config = dict(
    n_experts=192,
    d_shared_expert=64,
    hidden_act='clamped_swiglu',
    moe_layers=[1, 2, 3, 4, 5, 6, 7, 8, 9, 10],
    positions='rope',
    rope_fraction=1.0,
    init_std_down=0.0,
    learning_rate=0.0136,
    warmup_steps=200,
    final_lr_fraction=0.0,
    max_steps=8237,
)
Below are experts of layer 7 (counted from 0) of a mixture-of-experts language model. Rows are named router (the router's row for the expert), gate (a neuron's input weights, with its number), up (a neuron's input weights, with its number), down (a neuron's output weights, with its number) and show model dimensions 0-223. Each number is 500 + 50 x the weight over its row's rms, rounded and kept within 0 to 999. Numbers have three digits each.
After each expert's rows: a language model's description of what the expert responds to. This comes from a sample of Wikipedia text that the model never trained on.

# expert 32
router:538516428555498545396480439609531577449447399427529552535487485412565468545468511462503488514490480539424509495456508520530540589487496569512437510510503420488520543485515535420480472474594513547452472572498469513536452501528465550418549504499582528508544574542501492436498547485484485566579618469516512555558462391528436423477509578427390529431518487617421518503473512558562442484528479465481438470464507492534473540537506492497573480445512466510447470422528453443562600535533464476458607487561511584464372461490472490500475455568511611539485519466391508450568429472585503494500501448484569369619441544494461534483481547500539536450496423552528578430524478534521541532453
gate1:512558488460516503468545500546463548545553452541497558514511400538491427482513499612496514470490391538444587516514543612504459549585573541446473633532513433515499453447508583517481488545511538501497500420560503508501592515541558514496451490496478547472492491420436452538457493412551389598543419507559496461497480574466457452513455508575585444505502406498455453513446556472487447475573493462533520591533540459495472472479542449587498389511520571506443525447503491478500509392552444502497548483523483485558526481474530527517442430467527488463475448548398464510515579634447515549423473422514537465549433537493533566607486526550571560509449433463569462560498601577505509382588
up1:554531536531484551393509480556461526595463566407446543537422506519549467490501458516477555594576467508482458468528555531570435433503461460579421327439435516422504555460505508446592503540484461469502502527488519451451537525465477509503492530497408527513510511509448479465473579475511525505513526492383507471509564477500536493450512479561476662488529497469447444520512500608397560581546524480520489491520575524595560560599479552499454455509488543497451511502473499548476599512519456528511573544566542523439491473516583582464586513536434550565527513534572486477563471508490614464533500593507474566515371519524458457532537430406581531548444534502532557538464403514569589514494
down1:452406579551417509462426444571435509535432476483589467478474484560511483476519474471507455536537501444464467495472564577518461402423568424375456510501499533528502511486545565472443506438543543493533620581454516507511569474614539507560426517402489456540480564483474510512530514480526483489537483381516465537512544457519559513485500454518458540454486515473518496521483478475512563546438496385486423533469554545450469468475584506555471494414569577438612569430539519466554455584400570512499436547517502436498486515436536454491421523433546499455554460514605530486512459488485423442541483541562503438486418536505517465458453480537438512447570479471462476512444569455551662640506
It responds to: Table and list separators. Cell separators, dashes, colons and semicolons in tables and lists, especially after years or names, plus country codes like NED, GBR.

# expert 10
router:503456499464450505465552495562443524554490513509552629504430469432495525513541510569443370571487521501502494462480442514579427466468567498496435531551526479468508473498436514497473512457501502557508511616496479503457480455537474529450518405476544599531553445553514446513457601466554497544547544588506557519516453435495517385604500494516449503482528523468413524542427497565547460486505463464426453482363452447471520523523573497467602519540512470501430462495490503506509524504532550488492433564585610564480522513594411450502472529480486468621513464577481564426580497500550401483650517477554477525539463506424536459539468542546580508545558551469497454474520347540503613527453
gate1:495459536515595559450484474529461437588511451462464575591497491474401477619473444422549455538486447462563553517570544536473473455435571521583419535415456480513568504465423534500550503447468545497489518510542519556472463509468505461486571483489406453502501500575569512577482479426504463497446489512527510468561579512482530515501486462616469530376495445478365498503480552592527541486543464524512525544405502501545505573586516605486504496551417449501455503516558514474527625482559499421547564588548443507417547451509518508546524538513587521465473494595610556534465508484499488490489509409510492514500465557470473483499505524498488634610544557471535543480542381558474595448566
up1:592456550553433503492450493539490505593535490548412541473628523445454434527439496511470427480413456479460457504519485456510533543467503523487589474517554577484527530536400571489506562582506436539447524474437529461529442521535382532390454513511508530473503483496436561477516575465535516454494504566459568500475524536556524497487528543463408509441559442516505502479463496374556479421580504541649509459418440477431556550422545508544498521526428446495473524471524549520395540492485518500542515584574588483465505440469496486465483536433524571481556417453486527565408492484415486517514573600484494427516604498585552432500583587522543508483562564506532480473495486505548543535352
down1:485443564462578522522507599551531505455433525516445575490572568501473536465503561517524484498483532555401525517498516442528453453524446441471443457502505503590415485463429491516434595525458433386434497527520427503462487531528527591472565409480447449461541483549503530434494464536473480441440497555502496591522548524454518411532558575467506491475470461506406499550536491574461503543452443472500438498521452417550514535528443512517478534513480467510569489559484402523496523460532436524468485595516369509459469470487460488412599478511584503622459410533470460605417455523402457541475529495501503446579509346589468456418593498516421458497470473467512594394531487532425519527505
It responds to: Capitalized name openings. First capitalized piece of a split name or word, often after numbers or in tables, such as Ra, Lo, Ha, Gra, bra.

# expert 14
router:602509383483464536542471549465550603500515430465507528469514473448526527524649489497371487555471490403439541543382404552518470485471402580531500513487529474444483524524535474504495528468465551569482503581482482472566378544479459527454525542461577489541510494567507560456491484495508481583603503534529492568529453468532457553583549521481538512432528510546508502486464540574516505487539485467426415542452487487497585540530582548464551455578448440445438550434424499485502545520434499457502453465585559530523356510541507433458564481516485497594525439561415502492453463464556529441606455566469508485576470394498451443466500478435505526607490498500586505486542499521605552469496
gate1:466543517493539472564507546449529486448444445426484510485515537445540426502440408530457456529528458543511553518570429490488501541572417578561382506568455444537458499557582552543587527495525503484519467480478427471513471538503417482457573492592578531587541482518531500416500557450450567452536519456434450539509476479526522546486469472538534541507453529546450461544494421596508307477431522542568489522541458517495440534467540485530522439581608483530550518518516498575506498503504376545476407522490488463549407367530528530402514596526515570538453522466542497551558429449560531455425545487477431535496450528545553566547445487504477552372550417456546550498500422499517438492503
up1:511441490529448515486614474531518432513491504474519567485497540588473480562488513429503456469488615439499501538476414572507427493500513465468509521500485455488522364448446489509462451413483626507389462434534411572460450438517531491529527531472583569533468540436488399600489495447519569502513488444483489428439514471534493494501419496486518451522474482506489559469521429552544544492397469461420549488570562547548565432518553485487483383520405528476502459515523500444478510600498547600573672456490499509415550529499584460609536537498432394482527501550560534443549549440459522454511432482447516456499468524452527426560475508494562561383470465537507503565495440516525524516445
down1:449446500441497530521501527514483424501466523510561554468542544483480492467583565480550391515489519523565507543454523470494464505533455477519492497468454462527485468576488446536486549561479414547398486500420529486430500496463564604531478475483422615464451515467443485548510544518494492517489460499488545441488545491483524474573499490439481418524579474524383472410476468472567518435485489437512502483504436454475634409487477536524472416422437505557508501648481559466411464544470497523541542470412521514628495623554474525512424547448617452638534500529551556445548537484462478439514463604474553590516492484444558580505479530485413490448484521609467403493531481410496424559463
It responds to: Action and process nouns. Abstract nouns for actions or undertakings and their -tion/-ment endings, such as attempt, decision, project, campaign, research, Act.

# expert 16
router:516448407532453594439530452527367557521566457469540556510471487433578508538540556479499482566368492521477524497445461433538519494514465544474515502514426438453417449530522450507485532453515557575480518587537522514469442541530494481449521485429538650555542477597457472479487532487522507603541451577561534521542424416495454489591522511423473544476525468478501539420548552566473507452501453431523541347446474490471577476516599483478460564472494453463431504380532464518476520533543430546433466437506563525462498552616463459588504520541533555547498519488406522497454499489490476467499478536579543487574436487435551538512488512521537499637478445521536523500529516595423619484487
gate0:418484415489478503498494453479472590540444522478492568409523553521457495487473450544568469472475558471555533422526388519515533575493427507507439528498573490516559394617496412400488527465603544496583525520461513557479528552546525505442521537545491499501518545514564557495529427482529523407609511557603598565444500538510457523579444442472412514563559560484493541444530496597496469498570501534484413411495527493514548455439572500556479514511440560489449589403494547439555514533388483486517482517527552520423513427640549481405555471510506564501485560390506507505486511508515457479458505469515509478449463449502429522413489476501457556545498541464498435401533426509507568488390
up0:491461559514503485601554563459455525409492521440485516535477528550567510544483438375528487408563576435486548455515601583425504566496486484550592526467541496437554496573614506489440477493614532454483527519417509510500569495437485589540606581449499500453472568467531483522495447563501539554453470527453529538504497491508410498521586460544413522493488551547484622521513445490494481537439547450442452497464430430503532483582432469505454431485397514427471427492503496514461494447464452510415541403453518431512538434518498503584480500584425599513544552532442585514505460512470525500508500533513557416529468476559420431459518602567501485510474485417507549578608505544449455484554
down0:408407486592515476531443594499456583413511547483410501436412545487462503420444514475537551446590600464442456529511513472421539535517528514481406469505482484550509466483563496482461577480528497442527501468489473496471401395515593450551477440406506462547424509523483525511483502437554458429539438573522547558416465530518570490458445484479529449565550508536469539486593495484520392478452387546436525513428560490524508516589546629487492480456482477481557528400488570476541506518467544512504485509590544516501544444547508506579552507535488510445430568566532629537464515550458524494558492528445516489427432514551499531482432406428530515442413543389511461488571470499492587470442
It responds to: Foreign name beginnings. Opening piece of non-English proper names and place names after of or commas, such as Ka, Ma, Ben, Kur, Fer.

# expert 59
router:549536511521489591444578533541476532511475398458506506471512510430490506511576479485459534534508400473485450498411463509490504414474517556452445497535478357448473475440484557499473566486547581502428549572482383474502474495482404590534545576454610549510538526586488530434511506532557533551653553510517602548528461494573481498437564541434429437433523527585409484509485461583546477521496538451427480459451524463538515557483609530547497505498469492554447490422520509425552575502525530474493591516613543489437485529509423459515472500493509536525513508563486542472494455412501523492587513586461535432522528402515494426526476510433542469606557508568564473511448499629507517554544
gate0:466537518611472519443476543380516494476490535505442488614482527511528507507512469450449484466461477432584459475569493445498479460506510477500343487484480475530534550469456630436559527503473511490522492454523557476459479491517552405562358517466500468474444499607551519496480470539457518586476565513554526436588474419477600548480546504446489485544519472442433436535526481523531565486553484425523580440454456463453423426520538421517535568448563526371501517544581490496523521483467519478537538504384473478462591535528510416527533478535409404466436474588415562470455469494560622476494538434433551478513494474486462547559531386468410508474503491498456417429460528546510475452474
up0:419464485484444578556488584530533561456538501493547555500450514486553514515535379547492525439502553419392512515494505527399476427592544549492499457553537545491599551542490488456340460449471514462470441456514540431553537467581533457535532437470448481553480475390602469513503426537464471357526616543455522457423514470531481434484500583449509413551454507478485473518479508509487494471602619550473501559402515506524556510511487600442485451484511373464500463538474523437593512417485493525430502519477552425452373523459405554523470460518524491491479445531458506499412519485486518478498442536392452486482492526503495413496411535549491481452529562489481513503582450533526504498511
down0:418555537533493505454428465459494474503557424541556445464464422528521471611531498510496511477472482477537497524571503476415464551507508588464483471485502482523530493551513539491465542503527540538462397542515587587518462453475463365531511487484457571488609526502541508469422510477563603434498496461414524497502463431418411421507502593375469504485367474501495560543543533597491507479450452448571474508495576516508486482554435506471461477565559423579439540374511449524475592651506465512523579524603620447517522482505418516521539437485545494410510458459520442501536609500512466519461503497506566541455492438494491544494459597448487486443409550490505437529471486562543485434482
It responds to: Plural endings, list separators. Plural nouns and suffix s like services, members, songs, plus semicolons, pipes and dashes separating racing results and table entries.

# expert 57
router:503463517496526562540568516526437546487545476523503537522485517440552516496573513498482465546453531505484466513466477461491542548451509527477553580458514457447480494481434516479493520530615605550518515550476496469514481528473411463501467483400504503563558457639529441420494554529436482535595503494510540554556508481563463515418512438409464537548545490569557477571437399620516537408528495453495384452551577419462566417514454492373541551528458437539414473474465459515482590521509451497457504548573591565491494590493380467580582488581509523550437511514427532435497416534579438444563476552516564531475517468453538363489522501540564439500465507518545556463529419542562470516457
gate0:500455488519473497538588494522392476406524569457543548462444563438491510382428506451441484451454493463469467583533531525513467569476494467463428545515490510526488485410471509492529606624509535554528463475487564544458435570549477458506528563487572560514611456429482542552503510487486494465523458499524500500613550555420596522448546528428412519456465495509474494486468553523463499504534381588451531599549428434472567508500442437453603515502578418440546454493523502506445477528487629503433511546457534567444515402465550465650458481531504494512547520519488460586449540564458540544467475450517544573500539534569469469584580384499520548481490543539542511493550477514586553481496
up0:494497367460429463439536564526634509502489470534409446545506549460442508526448489435506517505549530555550536460501415443458501561589510616462530443565493485482428517522570382365455583490499416561501519558541494415584555478575479534509486506477512484507464536505551428500491666512496520486516419426490446539471456498535411549478450524489557439594454495452487505412531463551480460466459511465507475535475528433545586520468543503474475507437553496541502513499463553502487556497510420433550464577473500500485466489521474447484509473479530346499431561478529476452539476503465565535532481547548600538560581449535536432495427542485530516504553586451433410497433452485396518461428
down0:595537571540470514487460403510506473496518430555497412628554517496463548545437525473518505567494490453470511467597536418477506561568502515495524483439526562480404523435600443547564493412557532458466540406475448488572523469507517493415442519497495431545463427513548437515451501518519529478465605538638465575579508521371539547484559566575409504581435503524470509469444489439514546532452488482494483581439471490554490550451538457371562520470422420457477561557504491421473526445494596514470466552474468465487592559524465522526429404542506584444482459469527586515529477505459490485486509528519533419478593589512483487479510577488558506525544491500461491475547523372480559476455
It responds to: Symbols, formulas, table numbers. Digits and symbols in chemical identifiers, LaTeX math, IPA and statistical tables, such as _, ^, {, ə, and numbers between pipes.

# expert 54
router:600477463448483512440544526592399551517580426484536453507431453458595567561518511520402478552469439510453500492533458450492469575475408532519474501431529432396490543560448527449428486479526538490501591538555489450515411512563515506496540520455479517517538533524435497477537571483565534529680531532522453573508365442479559434490548463422438505465516556486435514420467545505537534510523472470494465537427552470528504457504446498499507534592530446498474590481534442489430547459513528548492568499634539604514426517577405460518519494509561598525546534462433484442497437447535515516590539540460456467624510422506530537554559514510552569532498555571516542463490430506522506529432
gate1:505570569531463554569508509485503524522448426498550544531566539489489442445453524498560575462571515543526533482574442515494494509499491502433588512492446442493506484592480564493424461470499470465472548492404508513419554471424489463582465470455451534456481578494532508603509578466538476482478536484549521560534479485495544499505429410460501493493504560486470515500560524524507533434544551374493441453602498535411543522508429532486487505543539618488444427559496480542515577642492554494541516520478561457525482601511452599446609598601583471457525557514449588406469508439561604487565560492491540542410526498554605455480470515414526566517534444473562481622475563454454467542540
up1:529470513519510556564448576437635539591466474559536483415484497480582551538486533507471502528609487543502565536534511482430356440542540496512548547446517500460443493551465533508495532455531487425514511387511489566507506486483515522491528511505484551447596519548516464517391496422557446469632443575463497525464361544537574489596464459515495555529466483442451467531384515519564502465536446433548548475417478485464532459432548490497470508532442460464531532631537404545486488471445503532488552507499451506567577524502410467583494408434535498458435528446498455525520483464485480410493546582475500585494455513559498401479519507445537471499526436478642481586506440439436507485551
down1:481488472476470449560466565534422492551502539523454434450495471433413464527539496529525423433497466450470515497554425463526444475605494516498515416395503499540539567519538528518535442543542525473553536537581475450534469582530454556449518439568479525573481554477431492519534454452471599487488507452491521607392483492444509437467532466553516390543413551550518577542548489382549571484492462578526445555441632497568335461521492544495450559513487536455549560479468466537457480467465574479625525419490503470435502512495431545534519391457461542477561548503445553434555497554423487478492529432476463416446555446466514576452440468510496472512559475553555607485484496438477458527431
It responds to: Sentence and section ends. Sentence-final periods, closing quote-periods and line breaks ending paragraphs or following == section headings ==.

# expert 6
router:541499449537467477522569512504441597486626512485459490491497465443588504526541503503522517526478470531429520531527454423485526527501491483540466500489540480444488497546483421499427493535534537510491585513444480475455357471608490542537592488435625526578545427605481477466420470494554476544526534548558535518500417388490601453540539529447516422460542509535433466586492485663507484434424505408509494452437511444575496474498513487501533500466476478475461516525469489519459528445470462538480445574605615539451436587475416503502563575566580466512463464506477520373507466531579559433479518524556521552530494491484542412452469521463622544553529540533559586497568511540542483480430
gate0:553471566402484515407533440536519555531541459505518519466548455556539454507487499562399557370430490534477514540521512492494573481422481537608454534524495431548449507488546484451476515502535466498446483493451486418458471534478494463531534504536488451549495470406427399494547473414495479434548422526527579439530511500490533482587445513494501454541551561500610496575387463533496449399460640511470542506426499473575525556565497517486583368493494521419455549536587472406560534461573541493553493529536591479491568461397438495538489469527414474431496430513493467497480485595466488614417533564507511434596488608470484500495547562487494444450517528513537517533512504539418480563508
up0:502381478599400498532481504490421467522452498527372451407398502402577467522503458472497492510474520524473538456496494458471497443484524448492572484456480490476575561572497546431507605470462453473485582480489418504544456542503532514496569497534463489544450504445518556583458447512615515544525531503465549574545460446558487481488577550524511494391492492504420417511483379532565561463506509546461508510483468457510425610429460520612518483477426468509518534539516424494496445419553471458492575513556454566476529462509548469505545486581435470426443367569509426433472565562580591468563492530539496548561474528528501445488504555475587520533626566537515552463466454486519469492414
down0:437440454534515393484527425381521639510452473440473456558506513469621539479461488539522536431503426566563569563489548564534519585534532562479529512565511431465543486517482535347485499469536483562504483454522510572457528608480441474435470538517438507529525461460506492616446476507513515550523513454564584439451583440583397424499566516497471520500594527458514461456508444557470601448543484462612514472463529463534458440547430516488499522495509486556482436493489457420542518521578527474546455509537601521534593392417521458547485530474521554553504513525514556407403536519523440463538448436520458543546486530586509453544388480539501563442519502549511458522426517453496508498525
It responds to: Technical modifier nouns. Nouns and adjectives opening technical compounds or list items, like Official website, traction motors, computer, camera, electro, often after a dash.

# expert 42
router:486491384451508628526634490538401486498613488467498497509394362487513457528553557517535459572417540513417540478508528535532515484448492583554466476482445503469376518480545543518372476440504549566465584556480498488469547590501452507503516449480578532472501471598489405458472593486515461542546493483564505567505417407512574503561474407469489479448549550523543497529493574527485461421558479364538472409462525448497548539470514461498500535444478496537485466425500497515511591500546457550504456435489535499500508562564472466577487472472546516544512557514415470442509489510494533460493555582528487378563451507500503506456552608467550553507461445484534515523552419528478592517560
gate0:554497466493461407506593562462506500532543451456468544439527434457437484475458514600496494458502561395454500528517418518449496526486455599616515573526556483509454587504510610424480527480481508543503466539480497475414520501520546549542535570591515537464555511469487616581453481432510455454427554506518599543497623433449461361487410452384509551508527501439584476511511440458532503507479470412534529554486528500546556484491536399532523438451578530587458492448461481512442528439536537454399509403466582494453433544471432463444503469517497511520587460594540449414497495521474554483456484524527542541522385479479542492478527505515605583491471506531501500533510452504576439434518
up0:460506466437465539416518518469481520535561515567619506517515491558537495575511426487550472487526511494572480466455527528541537551498585495447565568579428408517532435521518450526529575485543479514581442523509443495475592505622536466567516491407466564511388434518434526532531495434536478493514529464447457624448484471497583444524476436579514452518571579469444477495381463586522597521509597494376522492563482559486527529459565479510527403509547501405412540540506531449463572523520536542478540476518423496498521444502477564570517547534521522520450511459455552487428436583464544431572557572581497450548498461517440587455487580447498473530516566400522476494549464472569447445551
down0:442506529386577485433506571518527493417493500517481479445385454523444510554510546547576441458571528499536522491534534424426455548533546487512418485543548486525526510491571528532509502429453495402521445431481542440467560560502530471454382393554540496463444440549567497450410479463495517538502496465577551502487428669458582526515533455450532534510559544526588537504540545497494499573522470480399592483405489657484476484539526517624436476459591466574463453523483398520470463500495568488574516461521563457524476463475472478456536553486384525532456430529545494460559475450452435522460562613453504529517524508482496582491489528477456506433565484509591504497525486465559445459524
It responds to: Capital letters, indented bullets. Single capital letters or short capitalised pieces starting words after line breaks or brackets, and indentation spaces before nested bullets in Honours lists.

# expert 9
router:538537452523564508501508488547492516598603519472503526551501448431590562488533504478549442523489408523457563484563452432509533546545487581490535501497513538524470434515504511518459493535536530508497565561490519486531488541556497588546513509488545503588526562516395440433406532428554496600576497468539480622532416439553494444522509529512463535447515450638427462512477551612439484449514498503488397435507451480562495529435527446500581445494477504557465493549515525413510578423418435387495533502618557486484471530453448425464474469522533483575425460493414471435549410461508458463576524574542534464575450476469621484451533512519550584545465571592516467475527484515557532432426
gate0:439522523648452523440557496494452494555491554555565564517446570491588421497414588453453579433368488551463531514495542537527462447496485525527436472443550411459465515447457556529513533522441548560520570551596567454476437440476410448515518572514514546574455526548521525438478540372497471481526496446501554542545465496492517537496492481490488489454504589445521569472582506417490400460464454446591496503574510506529495490485502456433503439573565585466569416486513543472477519444584424459541544515488483482517552449445399492464574513520437553515517416452433444548538437518427506470528453465484488482457545432612437468534484477572613444561571535464584559525489493453507472500477
up0:502479443520419445453476438517550541563492430441510543483432500498480547463547439488462472510433572575616584427430692488432551516493521461497462413512439530512535481421542540506539514536580546383568528521505458559450510490530507625474461440462588502491500445441462575541460451464555513509487506514479510550478586516564462515512560440505516446513537388517461470495438461462543474515413467462469461461402518490438564442475436508514431588480557492468484526520444490535469452453444481494419458542449615539553460478532511616599545411506490533477518427474545603461543548537516523587425514441474499439482510523431415493545533567462456562433536527470533534485508562463540523474551
down0:615592536544457496555499392444514438473528471531551507481582558490511480549497519383579513522543447480512463584536423482527452519370471489549548565479457405506435564547524423483536448450562416533439520534553505519473506539465454517514547551502462540477486422516430447494496506544489480509481504511543486513619548425539447578588476427612561547416533505408460519531479393524423457477535550506506534515449494590543513565436583484553608518521551464584545561474473465425514547532563393473460545469410506496505512481478486482511463399531559554448622471562491426541554512511526510535439527472596511495519487502453506483606446556536472446429561578516526501531471527520529497507564
It responds to: List and table markers. Line-initial hyphen bullets in infobox, taxonomy and roster lists, plus table pipes and == heading markers, e.g. "- Genus:", "| Address".

# expert 15
router:603525495441464627458591521507480503514572441495490476476504407481525472524574477495488517538510515545403522568400452593469550550458425569583534448506463490444450436571456582490525498418546530477411619641461472522530522493485454548447535533460588522559504574556390509536538521449517504571576501474477451519549551430476449438546525532452522464469541495503506465512524483558533517429545463452488408470521498432459497562489518510487535582547534463612503509466503528454523579434459510487572494445575544535498427524553483451511446504491564481628493526535386455570570475472513491410530497580488542428491504382465447471468482567432588577552520491531488503489500494586516580465500
gate0:439479439442453433495457579430497492456559448600504549542534482514466522467462540526534569472509548596492508550494344513462525476566480518509509556481499472542484467605496412532459531438426442428538481472498561488532548460458454502414443543427420560475436528526470501565507599484464492514570447550489536584528486432490602443470433575456438499546500430479454429464417487449457479447469485553462517419499484472464558466543480554484533475555508501537473538518565461511532566418552554489526546499531369457500452519451466498468429514523600422483413541446557474545501553389487519426533434504518509500477595471478548526510467489360552450488528400479588510587585521475568594445512
up0:478524558495406469467399490426449531413491438488530398519540425515512521539491543471438529577448536500402526500563443464487476516444519471485456502602470508392508546548511506600564441521549570556544482584453559511558471467486530489548497508467508542527499547488467455471481533505474472539523522476537553531408558396563441480520586584573474492450442443539476550499357510479590470490532501426524549434533453542475469440504552450513463502441418482530552565468494489545471476493505480497510538502464490548549450559513594504535411552504439497506394362501545520552617486436524408398460489534595481560509375601512441555571498484500566532444476488502437574494494455534513588526547
down0:493470504417564533481567500493440469467476571523422524509492529517468542500558506517415503503484409453524495484464503378560539431556541618576510476528471428487435561517625409471432434450463420522537553548481493528486544508468564436455511506406503466581551559608498538477405438435477534445474539505541421533517532590452450474520567543544466530572538498435505522463445457509526519527525398436498347607481369540546509480538528480447491477512481484490600560530518393511464439579499469456527473460450514433503428470541543566424613516508521466532456476519465489482526585437518491484422578517546466586586484532444532603435503468530551493524528494495502483495490518428561523540517
It responds to: Plural s, word starts. Plural s endings on nouns (questions, divisions, scores), word-initial pieces like p, c, exp, and plural nouns such as children, games, countries.

# expert 38
router:511557420470520572479528571516442534538504460466508508544531489503619534577538511508512528530555535484473555485439535436493561515472477501504442527496454451505460580526427472416461536507623535537483539517551540523498432517549513527413529554488560569499525589618453474464529619438485465587625550619495491597577483550429524441523533478555457451523524535544419411445492584569578509457486494493459449506415482365600557564499514466451464547488524511540403419472507520477430486512472520450494490454545553560415463516531438468572477445492495577538549578555473487496537476556544516444565452511442465465470437443494527517493494476446561467532567554478480541476554467642579543491434
gate0:557461412423485519415502520568434544619482496513464543521487441490528499527519454475539591442513519465481421492454540522455514493478606404460403452445560493505538497475516519522458441536482590465481440440661564530486429511494573476546541544465517562469509523485522526502479577468478472562593472515496469504521523549571497476434431513488501519502563456437528514458464545467406631506454460421470481548570583533538575471446553548472488528477393543528455413339567447470459467514503553504512506481499496439516445578551500484499458498536482453540533423502511581541549439496433449508638459498419380451487503539477495539522484510491443480487519476524523396445548409565535392486467
up0:456510533521522503484508574530476473424470546583459454447417438486579489482435456587428409591509499452521503489469553609514430502431465362596395441643555531446602530470512391477532484435390490524523462464536499483475498547483577544453462460500546528552485571470497472508506589501502548473611578523502568541535542515560521539480403529467521488484525469514470483498518508450441474423511501517467479494458488593514498413463506570499557520584463427570553483456537522600537511445537462471574499540519440480549534539540476413482548438608473498495522531514510448453513449532568636498588477504532415486526524588496591543488603487542483440429481437503503527480503462514503557485460
down0:488496498539426484512442498571473533607518494398500477572612429555473481571490495489469451475427540485435519452534512541415520541557508568508510592555531584484522496561432480647538454487546495437404508469596611545460527402483579521416505491484463603480544507544468529495503498501391422449536514479445501534583589463469503483502532462573534532382560592496484473513535501543544482540485514367616516515545516439447531512497534560453470564466532479456618586446541474518499458511499557503562472525469480459419549477487515486466468427460478534453552467521595551435479549568457492559589488457483416485517553414519593512493495482498408462472477528546526517492458541489587498470449
It responds to: Pronouns, auxiliaries, adverbs. Subject pronouns, modals, negation and adverbs in running prose, including the -ly ending, such as they, would, not, reportedly, usually.

# expert 53
router:483469424514472542515663534483438541505547497492483475485402475527546606542523554460492529530450512516442494530403538531556542563481521520510460465495480453501453453587461453412510527397596530537512535596459462446616536551537563491442604506486503483588561482504456561427494592470550442608570487491516456509610442433440485449520494420433537517505515476533508470419493576508585473442501454511517466521506544435510475532509549515525568554433470461458483480484522512509474528482460503550453490474594532532535455585444492476537536472514496508567496566511342514409527478515611507390524554576540557490545547508495512488513434565403612520594456489489495500503524513556562599539548
gate0:476421418629451530515467511525449464498467545420476514469446517459526539507564506537516458455446486553526520472482491437456560529507557510541514474506497437531496527514420556449623424415552564508479598569542548548564490490437416577449628506478528507412483520479467496461433488597535475540485454536534507459483531531586424415530444418512496422388569474481503477485524517532401520521432561497526494585497509417481480489552551606578477563474490520526357492552516511443399530530483425472507453551421503486528531504510477494473502486496466462522482494582479446432410399478509489558440572455487482513605470507493506539400424572400507559523552483491483586500490493482426557462399
up0:464503551413504518468463493511483522506551567442379439575433464506504391500454448457507455500438546529555484492427509543492497510427514499437490565479515572452528461496527462591391507514519537548425589376425412467506491396537481572526576530446549509471545497577502540523580508417492488513596529488482519547379495486589551455503454499574488494435507522443574495411569522544511518505530511466513417471483428609509472577454533519470515503511452455525446441523523413479457517389508514534477408438624546525535448472542494528520402483450489577545571466491453466407516513522501516449500483515561511560460541576576501521442512522353526586503582506472470524441465472518535554539423
down0:453584508499537538609462552500487503482625473499528498494494533485462524475551509521529443581446560502516518487451489574629472474484512618546517478549481547505525510505506598526476527443484516494533526610591528490461531521365579476520435513566588555544424492438491382421430510581438557469515474458512387524510502477519517581555527529512579587502422455526541447552503470476562414537480400431490397570527528490521441472411467527485482558530548412437475533531558455554533603424480498521471549460489470520493495423528511494522558397576459540493483430444453529631489545476504451525489565558410460572478501546490531471513483511523453420580488546523502586485456570490546524529511
It responds to: Word-initial letters. First letter or onset of a capitalised or fresh word after quotes, parentheses or line breaks, such as coll, Sch, Sp, T, Cl.

# expert 30
router:592487435422506511502516452553500497457481460496456454476438476527534576522513556546492478523414487443413589551387438506542515548459497483576497550418478374467447531553551526501533467474573596560487513581559486509507496579480532545471511495434526579564486594490477480459520439520576524635542510544511410620521433493487436451607595588541476467504516506443455427511455531469503522494523452377444508512467536422599494488521551457387486541489462435479462501438500504407528578524411505415496551506550580512459455512564550429505504515569479535559482497539457499476465552458536562498570442532465560444554450412428600506484511503490545503552456496508449606475523492504495561529559
gate0:611443470526515490569483403473481592550479518516466410443435553485520468480577499616580537473554488456499496628584434528517381579411441460493480509497494532430571486620498512493525539489595487487528546496567450503484382482497463548528493539489453582578508473508366502525510551503529450453534496514505501480400562424507463433452427598487431536479509482497437498559486513462498495548553477499377461487465466454476565479523573517541432461497475448500453428472574531446535558476449508452555464516507447495531481536570575510482480531484550556537431634499518399501473499509460580575581569541435461454492496427526418553506475477539480547530549431508461479423503553589530507511545
up0:418481503571437542489482456543498519458537445579456476503484523549457506620538540629594431571476447492438477499395368480517365531507479414483529440537520582499476463533576544414488467475539483513483424559509474460540444495554478500450537523503476476509472465507534481577548489551512455440500469447503461523502510514478499513468471387533507450514524558532543440449448503622448522573498382513482554427488462427554566546502446416437476520462532473441623440502503559525480428586504565460486543476510502513516485560445448539511398476444385632511531469425480479448517520516560509460400475510507600555530529467534403535529478518477510574544482576537463509548468478535499483543389
down0:590495499444504570427520459558534418403488530575416438491430533470484521547463542504514542587471400576502519585493461447478535591477513592429421483536535458515569486609564485547586539499508544408517472477552559517442528514466485519497530594507544563504482416515494490493472494558515505517571452545535596431483531517501528479416427539465514493548591441434563583550552565452456399579467420460416576503487466542490480535475525544494495498452474401605486459516560513513611462438504509445530515461487526519522380562469527487426478508434441529536500496407458389540473504460525480508491521558446501552469552522549452500585430500426475507419490553461540543470453627487478453537534
It responds to: Evaluative word pieces. Starts of descriptive or evaluative adjectives in reviews and descriptions, such as fascinating, amazing, stunning, nerdy, plus special, popular, important.

# expert 8
router:498515489497486585537538566535426514426560453426584513529430516421515492533545596531495467551466505493474536447424535449484506512546490465466473454492617451510487546470402489448477510566633592527552443510536465380518422556514444505489502441505607581566555537583514390477563498472500527506565543517582467559566424502502525441510567471423493556535523440600507516456478545591516540431518411508482499472493515499466563423467588429478553490481472461517472512553478427447603501535531509456534479514528564602477377561498497533540484504586519513528506564523481613553487501434526543438570401529542511504587493475545489477463487518472519570534505521540465508454600453564489578555589
gate0:509482518474457474561504464574435423498432503519549578494591568530501474482484587521445489461514472494528503525466448487547544483476484546446582475455610489442502499413515482490559507555421438482480502474553513512516519457532598448489459488379586433487545458544521487519470581468524427520552579479484540550492531452489385565465503445537509562522454519625484485587468414406401569479514586470487461498483489492522516510552473484449519481546514383479478476498551436457605431535487473546479499479502532598490570344551584525529570422587550412482507532584507467549544474483571583489503439492353485538535528442479591504400517504532522488462472548557465492435466504510568568510569
up0:511441379525585482563459451522509516469597498490491467554412473588460487475413472533570489509547483421495473546466414538455495513426524584500522503428474504547569488480560490479496470486533520466469539584485529372547549479593534453458446413482419469436559506546522520492477482471526542557491443485526443507380546612567389434473451464406421425504506513447416454491473515544594467506468578520494496517438430505530541578465532455441510492473540435479502512505512483444491477540619488590546537557496615438526504471462503516466545555456494424527562542498477635493522521472494529535553504486499503494501550502548484481387507520425528546465623540580607451539583574560506503509548
down0:451473471413451463493483496474482485358452507527459494422432515419453526520450568521507527452575549479401575570484585585605556546580487552533477496467442519504474529537535440449475438480433572472566547471510478444399461435504487541482604477507546480543442516481506462492449475472454497498467546526521424435454561442633472518483462467515591521590531464522512413475560435486543481407420535526464563518495595497547526604431487457535435456486538425551577501460521417511583453455494578504519604434592495475469491392535585505532476498505537535451447509512575501545403507529473568447489487521538488486538518482554528426416468513438561436456519492574546475590451575483502487532485
It responds to: Personal given names. First names and name pieces inside person names in lists, tables and bylines, such as William, David, Jim(mie), Mel(vin).